config = dict(
    groups_per_token=1,
    lr_router=0.000621,
    vocab_size=2048,
    norm='rmsnorm',
    positions='rope',
    rope_fraction=1.0,
    qk_norm=False,
    parallel_block=False,
    init_std_o=0.00732,
    init_std_down=0.00366,
    init_out_by_depth=True,
    decay_fraction=0.71,
    seq_len=768,
    dataset='wikipedia_en',
)
Below are experts of layer 4 (counted from 0) of a mixture-of-experts language model. Rows are named router (the router's row for the expert), up (a neuron's input weights, with its number), down (a neuron's output weights, with its number) and show model dimensions 0-191. Each number is 500 + 50 x the weight over its row's rms, rounded and kept within 0 to 999. Numbers have three digits each.
Before each expert's rows: a language model's description of what the expert responds to; "comes after" lists some tokens at least twice as common just before its tokens as in all text. This comes from a sample of Wikipedia text that the model never trained on. Tokens count by the router's weight.

# expert 14
What it handles: Auxiliary verbs, clause links. Verbs and clause words after a subject or which/who, such as was, is, had, have, were, that, it, plus periods.
comes after: ",", ".", " he", " it", " which", " to"
router:572540463501448540537448544487493547489457527398442481478544601495495512443489417455424471687469429452450559519484568486516578409516580458470543444499422454464558584494539512529446512498533453446433556531540466505413485535438585460444454525589451485520409540468456530459555558422474500535461499597510493432480484530444544492503506443416506568486449521507444479526427560511482547488486506488535470506527594435462440589594515540516447563476468507512494574468468436541526450381501411451609554431463480454512482499470460525544493538548530514527518569576520482532424442525605492467
up8:550547504435489480507482517418515498455533460478570571404507511591523492560520494482560480528505566505473512464414473500478443412526519504550527581484488402366452573454547532429545450419433492503505630485499474547395487573475487474552580443482507592491534569517515462519463481543451462509510393640470552446463490496448463457496493531495450365561543481502449535540508628534491443538553466528579472491541500500493528510467518600526359505544472515476523542488412584468454554429536462502457512494476494483430476432528478555572544549488537488494419553523467475553440592497554584494
down8:462535558532514504511556491489434446529480559519452450584563481452457497417402465566469501522481387576540529498567463468553419536424468483506412496581523589493504489496453472563499533510542548545467399458533548452508480500601529521396490462501470460494446501534478578481475508570515526481525537371554502433522462522570498543487541426517518629361463523474517532468458428455435510407559595528418554493399468486516461457509479476479524498502437456476440479532526515503538534573477481565550401499430476531528499523448461433401495566478516545610559528542568488499576457586421435481
up9:484509374522536562592481482464481559537487463536561475526454450410566558441445553522519452502456449453485474524390558444581415568418392508483411459487534491439528493500527509584498506513516567548521486517515432471482483482576402460474532461592451528491528609477489444433611500498558498516504458524558532527542488516386525520484483532440468434446541598575363511415448510522513461441464592544488436500485479587559512556510522480587463484464500460490495503448487425462487574422528594471563545517538507439454470494542494539513560575453545416552502492463497516489458404433438565511
down9:487666510451554439454433514471590509473536498456557486506530542418462473479594510577485480544500461521505488479536510517467507481390591435511477505560585457499436520465459515493492541537462483452508509670409486546537520453565543477377427482574528457492517620479493449556518486473616481534573494462541529507468452532524457484469551466479514592524521584510536365504530476508557530465513507540573541577506542523473467442589475463454595540517411470480514526465556498505504538476615523454503442526435467464546497551555547458425429578554511523496473571438524534461527485514599421481
up10:559537496554476566483432534533567496508435457428480554566424535466494442503466552416433501501458514466463475459514595500513457510640571545517567566512489541628459646499443488573453437457417515532468547407502504621518542491562518533459399518440475504499508464464427513482500521508482483534543524589516399478509564595496522477449529540484540553482616549463475451476470525456489566521562458590458429505372429547459480546495489493409481442448537491427498487536509481490436515441474546532538386492482617507495482444513478537557467553519533501574491580488486530529461453556557450529
down10:554503503508457529524532556529609525494427543561513497456400514518551517456552471442447473483476542566497528461459511309546561494400509512601542559586574403485479335438519507500486514510523474514544551565573533494542444477486484551465537548593530644492529593513522459498554544524465452559522503484532483426546528560485610510529391507418487506450487505565496513517505471484399506560470492486507461604471590485547521535535563469634558575493426458559525481525461530437449490509537540519527512555502528463525539511483473531500473413528429508443527464463472567502537459561519472541
up11:533501459470400495489536454451425509510512461532392458495459511434443431544457510526526399547416442438487506561363510472553502471461577570475521493523464526597447516438559539455505471530572511486478433596470511573471561546496527451445544503512519432494513534495565619482645453523538502497580464528504567435527525537483535530591513405514465511555483440489461408606428409483564470442445463569472522498507464457435486523529634475410493478461558495563480407476436483441483413405490473495522433462492569522436444518484508487553488571509557463454456529486494469493531439530449519449
down11:472574523541527499452439485574546399463494575475562551484521460524585511542507538504505626466558538556533539446517450549428529505479466488567481452559465442365540474601580443484484480417404520564527521465479434432632412486558483532442467476513488526543482532515456427450354509498490473517456438495469472494510439452487391484407539538567598446490495574495504551509555590422483597549537531496555593552433562484561557481480415520496517524505504446506488566487494507525547550461472504509530569496457470475546561536452441471457544432522498571599509538518571529463463542523560536526
up12:511537532448536533555427521502509568514410449507618471533504535457501519505490488478579513488564492474513495487414544500577472413441527465539434425475423459416451469529513481566621445469502495439652451573457507527442423472458483411506480443477467420489453560446524620487542572582507502550525561594521451521492572465559538588456526527505563525478538553575427507562453483468516576509486541509466479590492472483579420454424447486448443483482506505490558586383482471592430515418494433519484522414511521512606606541499512460446551502506524546459509527503470491542434486534528456519
down12:513478460522476503405529588430511491420546517509493428495454531426534475466600552512418461530491597466393511554561437455449493548501392594457560492483592476529470528493518406494458585550513575544439568573528522501545524485410491525412529539545491558491507493442529464410446453510513450501498473470450468474528520485437428488633484430511489523435391457502494472462608507555519378546506503545513421466492538487505527521561515424491531440536417478495553443529570510479597553510417502455490473480536532487392396458535495495549437428456487439515481445488494422522573510562500545576
up13:512464521548538526459509476557562508527462540543385518561564471463419492502526480461444568586445479527494507560489537537431474410477528444456507503514485475486468529478478372507379563525531441486557540421490454490438445397457531598502448484458579455505483396570466530518430451488517558472491498606576500440459510437513469413551510518496490633521467457478509453569479435497456445474535573584416454499490516500501583511465527524478497435386560476513494531573501614387546530471555506404515562427435542558511446506492494494520524493431466557508530633507519512497592486554531442464
down13:501565558503518509557480529559450528477551397506534475438366564532479494560561491550537470528511440569549525470442513443439533435494448488527432500465547421503436578488562482525455526504540501497502582551515471470490545506466460508443636428506449562433545592488465489509500512417453506530518572529491560422463400604495478422584504540456497416429478438566437577506499581503523472583438482454505451531502417514526527535528387508483518496551473523516487459477549394570416488455529458638558461536552455524575626458531482461514473506521532486463522542521508476461359437514546518515
up14:546463500430462507606506506436456431384483474576400443535468486534577451437556441500508443474485437482497573448459560556426455557550558532461528469432447527528453474500499509533540590465439512426540511445526492502501364594491501574403575493431476468408528494460532410458429422453444457658514405503476519487500419464514564546588489519447498460456465529532485556556467564495509406580563485459449521517584517453376516546551445421495463509448440519524509583496476464483473489523462550473550525509487518441532503480528450576452479549480521467486565505536558556506515549568534475477
down14:461516459481509498415484481511600449529572385481573548450547493445440507588436608589489537516542512496540566533467458430518483452534413393535516505483498505411520458482497529489531390526506462603474486519430548514560477482592554460516463529473516490491440522497436613550629573585507533451499513563507470502541503538516459484545513509512506470587452505496578402533541468556590465521450457463454409520505489541568455463494463370472493418541621538406584488467560532471502534481503441467518510463595523453456479490467513434484557518473497542496471532461392493532568413529482448436
up15:555490442511541483483469517460613516455466507480499452499552521559434508530462513477469467613474434510473511500400522562631521492520512582451563547518465367446516536524457438441492463542551487422573505498498527476526474493497444550515497482483497518468536481451488499450549460515324439507432426448491440556510488434553485436516528571469561507558545489495411489512473575485583432510345419638457496568511566466524377480486552557523459527478488547547464512468514502504599568458527517538610470453510503463623493471458487529458489503451510491433619539537500556526517458537502556482
down15:590445464431435500491460515516398531551565491580566511456498480536433532552449475430533431395468497551507455558485565492366531533511464489529577439421485547556533449516526535575436526468538434465395491656448514547476492488517472502428524540573623563488482399371514497535549498461439536502444507540450582619514561448458499533486492498602478473534441481492499485523532454528447450518556409482470553461565490483488572557556443485532501438446550434479477440478535492487445389468546545476447486500551584529540504522551554534490534463482387526440463487471562527492477493501467456487
up16:488507465461447467459475484370498530477476566497415516500523412562510581425535435534460436567519450367440531556530481441589564473510562427560580501453563396493532478541487555523470515507504513479437596463481519511425499460497522408404536516552515463558539458456486524558566465392442486477430509543543472479495495503505542458541463459457550536493462482514522571461510489507501579550497515497527454544506579522576490557577512424485404545440559492443487511523421424488523561458535466400637514426474600540522540403493479529532498545537429532559507461520591414508541570513488466600
down16:481469475511489569585599531598449423468543470511585449516424545438452514530432494405518523449496600560579458509443517534457512479527499673455502470479371565490507537471565482536454477490515472607508438552470517520542501542433470525554417524514454509455536520575499487477461506566532435500515400530458478574501508495580479557503540513588416514513520500438511545559459507503467493414542496469510519467484475522418505451442466530503546483616501496519509535439584583538497455479390603592430401536495440448469451560510490507481510449455574466406473490502435583485464424470523546452
up17:494571560485472542592525492517566471460540557605479387531527484431494537532516565525491553621420439536554482449512548476487546466499498455493535486527530419523487592499558379552544539536477509589490518464542402473420490530478608475493528588499579479445499428458570478552477491503589537590445513511515532468478526453438469453552560491444417459495438501515520525497539493412570436450432508459462585426466601426516517512522461457420533466507447487563530525515444500522442444473568462468534527378404473505580417504514457508539590550426483479522541448486415528526444410456547497534
down17:520596504483486520481418549441464506462441480511501504515512496603532530402511500365543456443578422435452496554434479466522499476513565505508441519480382582529523487499497504449409380519547488564554549563538566517453529471409480583446457529594371541571547491555543483439500515500430512429555496393461508568436441502553461501467549583638575512537572474547527550562454466563498576525543470492542439506520437510488501470444475547558471517481594510461487532509487502517513531534505612505477505434571495498431493495566579516525435510523490566436498496447587509522448544508453491406
up18:524516542417427566488510491521596455495502500554448570457601563462463498521498537445506520549570491456569580511584443517395548474359493528541412455490430528500519487448517588457412605552487528531478523516496523473473403511540548570470553507499451475542516558449512522456429616509520513543428520442500460493428532515549453411465505436505561533510544544557553438445579410576492450569538515363449463468557547560572514460590431451497455510505543485425509547519481537497521510595514444480523505466499506514446537451472508528458438516493474573479385435478529516489446572424461586544
down18:470412548553560498499529540510442516438484617375587414393523414451492511474486571444558397520473458523477483524530452486485560584531444494512496529441393532566442501448541443426541500438462545530452466438566536542507443441467469414446532406534600502543520491535515590606521524525409526370531468577477527465500496427516463459490533576530517540520514420457482486462472463411498458487323462514552534467517447491400505573519537505485517494524486516509549545506465520526467484503542506478559562512497518476448531414424520444527427503505484524482461474541468473531486581615491540521
up19:556563458463606530529491466488480477565511568437504395523524477522468431510422392494528526422502524454532545496509504502500529462515590567455501549532467428560501549550422501496439513502620458575461463471488558445443462422495430485524478486514384547463451471486581473472514574469392507459512501526526481529587600426531432545502467548487469430556491507468499526474412535499488548609480539507501503492487536556483481500534391538566624491431458410503486520456564621555580518461529512560429487526377559549417500474528561442487453542466475540514452528470542520627517424471460513542
down19:459528461456512410566491462587442476426523505487530494461532511544480463555554475484478457475435542428530554521447581516503413491440476411515572435521421451498414596412518482530537428458418567523427496521486526491447582536475430475473522574436479479379556539455549551519608497558493556512456520447547535518454574488520577581494568482519584462506450531442508403564523532470528510457529468467591530445425542538464537458398467455387489497389530528532470413575478509449533489455597495452446508579510469563476573522554466489515573481492518517470400544408566464537505452453516504498
up20:559403413558384552507515548467535437479467532564511481455452497441531468520550458579487403503528480476519455547468567491532535484505569518530453413456446523534474500456450523506544561480451535634529622551520585548473493511509431613426512469481451460410570457419532497410537423498499479522465459491541474528578531520443450554534436381422593559530581523526554546445535533502502511469563491389591505419477549461492468504496461515472551472421417559448534501502524501557486484563513510527534526473450486463449544433458501512372475558492552540508568424447535490545454481413465447458
down20:444500577467607398542492523504461641520483429481465612533638455583491485498456495409537583533474485525556519490484514483480540542522512540490567600516609612460458493452474461546488422504544465403525374519533377505460451479568546394497479478536529460622495560448512510607485530507556563484476566544473532479468412589591533516499512554474456476524406447472455487545453442476451503483536492529382455502583479510519461443551516508527457540532545461495500444477527532476500538513490481523569473505543465526600448530440516482540545511562484501537466520536488454493576545558544489470
up21:573502522369453483573517455503529489349491547411549495443490484499531517438437451468536593563427519479465508434487375525532542460548491521496494489506503399538469533506476401555444499486505500550500497547583507488429476498397471552457559538547507540478458621466451533541491489449472525489498408520537528408427530431473527433586544477445506557504452519502539553474458549463499482512548502494534437500439566505474538511566521612376556572523537489537617550474586501532535557496579509439566505356516531512487448474548480483471499500463583427467487583504527527441464494429548422481
down21:485492455550578496482510526476564543640504470525449619496543472459555459550571513534524442548671488451460491503429538579445487544479489546498497528432495601424516508498524580431570502522457471522535476540506465508551475515497531368594497467418556483485559401495522485446506507454418593459482546479480453532538431536461483582477454514386479374572515521496522475458584491540515534543425527518504534508509419464540463550464488394530434480442528557490511495483478482469402465529445459482483518552482430456522519433473522529549520434554401600483533480478520543592538455501431599487
up22:515592529530434477482523486505431516471416590468450534533467487518516480550504495376447521550454458488496470571417483543496588534507533537540508474436463384562555590426482511516490513526478456390478481608536436472413430518454514449515446581491545511563529559348486448481504569458432486495529597497455387438590588471506589586487407449574541512575432513542536449421501516479426474504459473428434448521487472466556450510563529470547478478535532441452537582412457482591486502535537507426469529493537494483438500485518408543456558481567456490494525480499423450487475515496453466473
down22:514445500481535505554517551493495533446482468470558433450545513444464547531519540634530455384521546510562556482552523420484454460455468450481504499501541591554423419604520543526518481433491521488545556482515485493535468461477438533453561383520494500471499507579521556464474436469473451438484499496512500488419410484452413485512484480416535494512551457484449563570536478490604534505515505662595481576438493539430570537473495546428614570513417554509457424558562510467486473477492482551574495578450529521567525528469608457545425521490528489555442564527505557412452490481575433613
up23:419402448566510551474459516511499514510439493568499504430491477532584488513364440475477493466515484478415489482469412452549418514558527543502473480479463531497451470490419547583547495451478478474476538521513487610520482429479487462426450478534464517438501487441472498592517482440470616488556452607487598508463512555455579489497380509465484432504467559524468610491522563505557583602526537535567499403464541587525481521476504536464495524428495493461567514510582505539424455554547586516555366492506515518469479462551503451454581570560436443531590441512641460531492511536465454511
down23:408507531468492469562581364542524487497425482588510426565606541485471461493481473507523474369486533502492514449523555577399517540521416540432427533586514430403483534460434519496503547540571420444509485584432503399484472525507502557513526545419500477525526471525518461498372452497562488503442455451530520584474468493559509552501418506502484482510559571424452485446498431514489499508503444387525549596476462467468562445440395485561527461513530504442513481557522531440518549492485566517402527424485451574476618444519500448435498406527547449506538450536502497476471538555479583481
up24:550530539453467514490525531468453476468569500619470534600503626485585565516586475536538446630434508499514550556547502457516482498453460445523528468534524498521456500519491546416423511451515580472531495418567530569513493490431450530433489476556547506497502572463481549443509414483517515480469441582467505500430469423542514478444453456528561541480418523494596585601429443538491601401517411447472449562479482491504444463477499439477512490464617486584414496522495475507488477536392561483556494576471511507508493513573503468474442410487562568399376496554540491511508405464532519447
down24:534449465481508494568504475508548523538389501387470476510590445406422464457372511517536486497573455486504426495471434490417530473502556532511506498433534490460492426378508418565522520468529440512414519556519520446390550456593508450608436499401451465471449467435439420522464471488482470565462535458537532434484495442481566472580538503518481486497561547563499550463478406475554533630479560454530538424481538485577510507476430616526452570568563468536519591488492468441583534474505439558501539460493572425513484516520467577505496476545484543512540494440517467431506517533482390527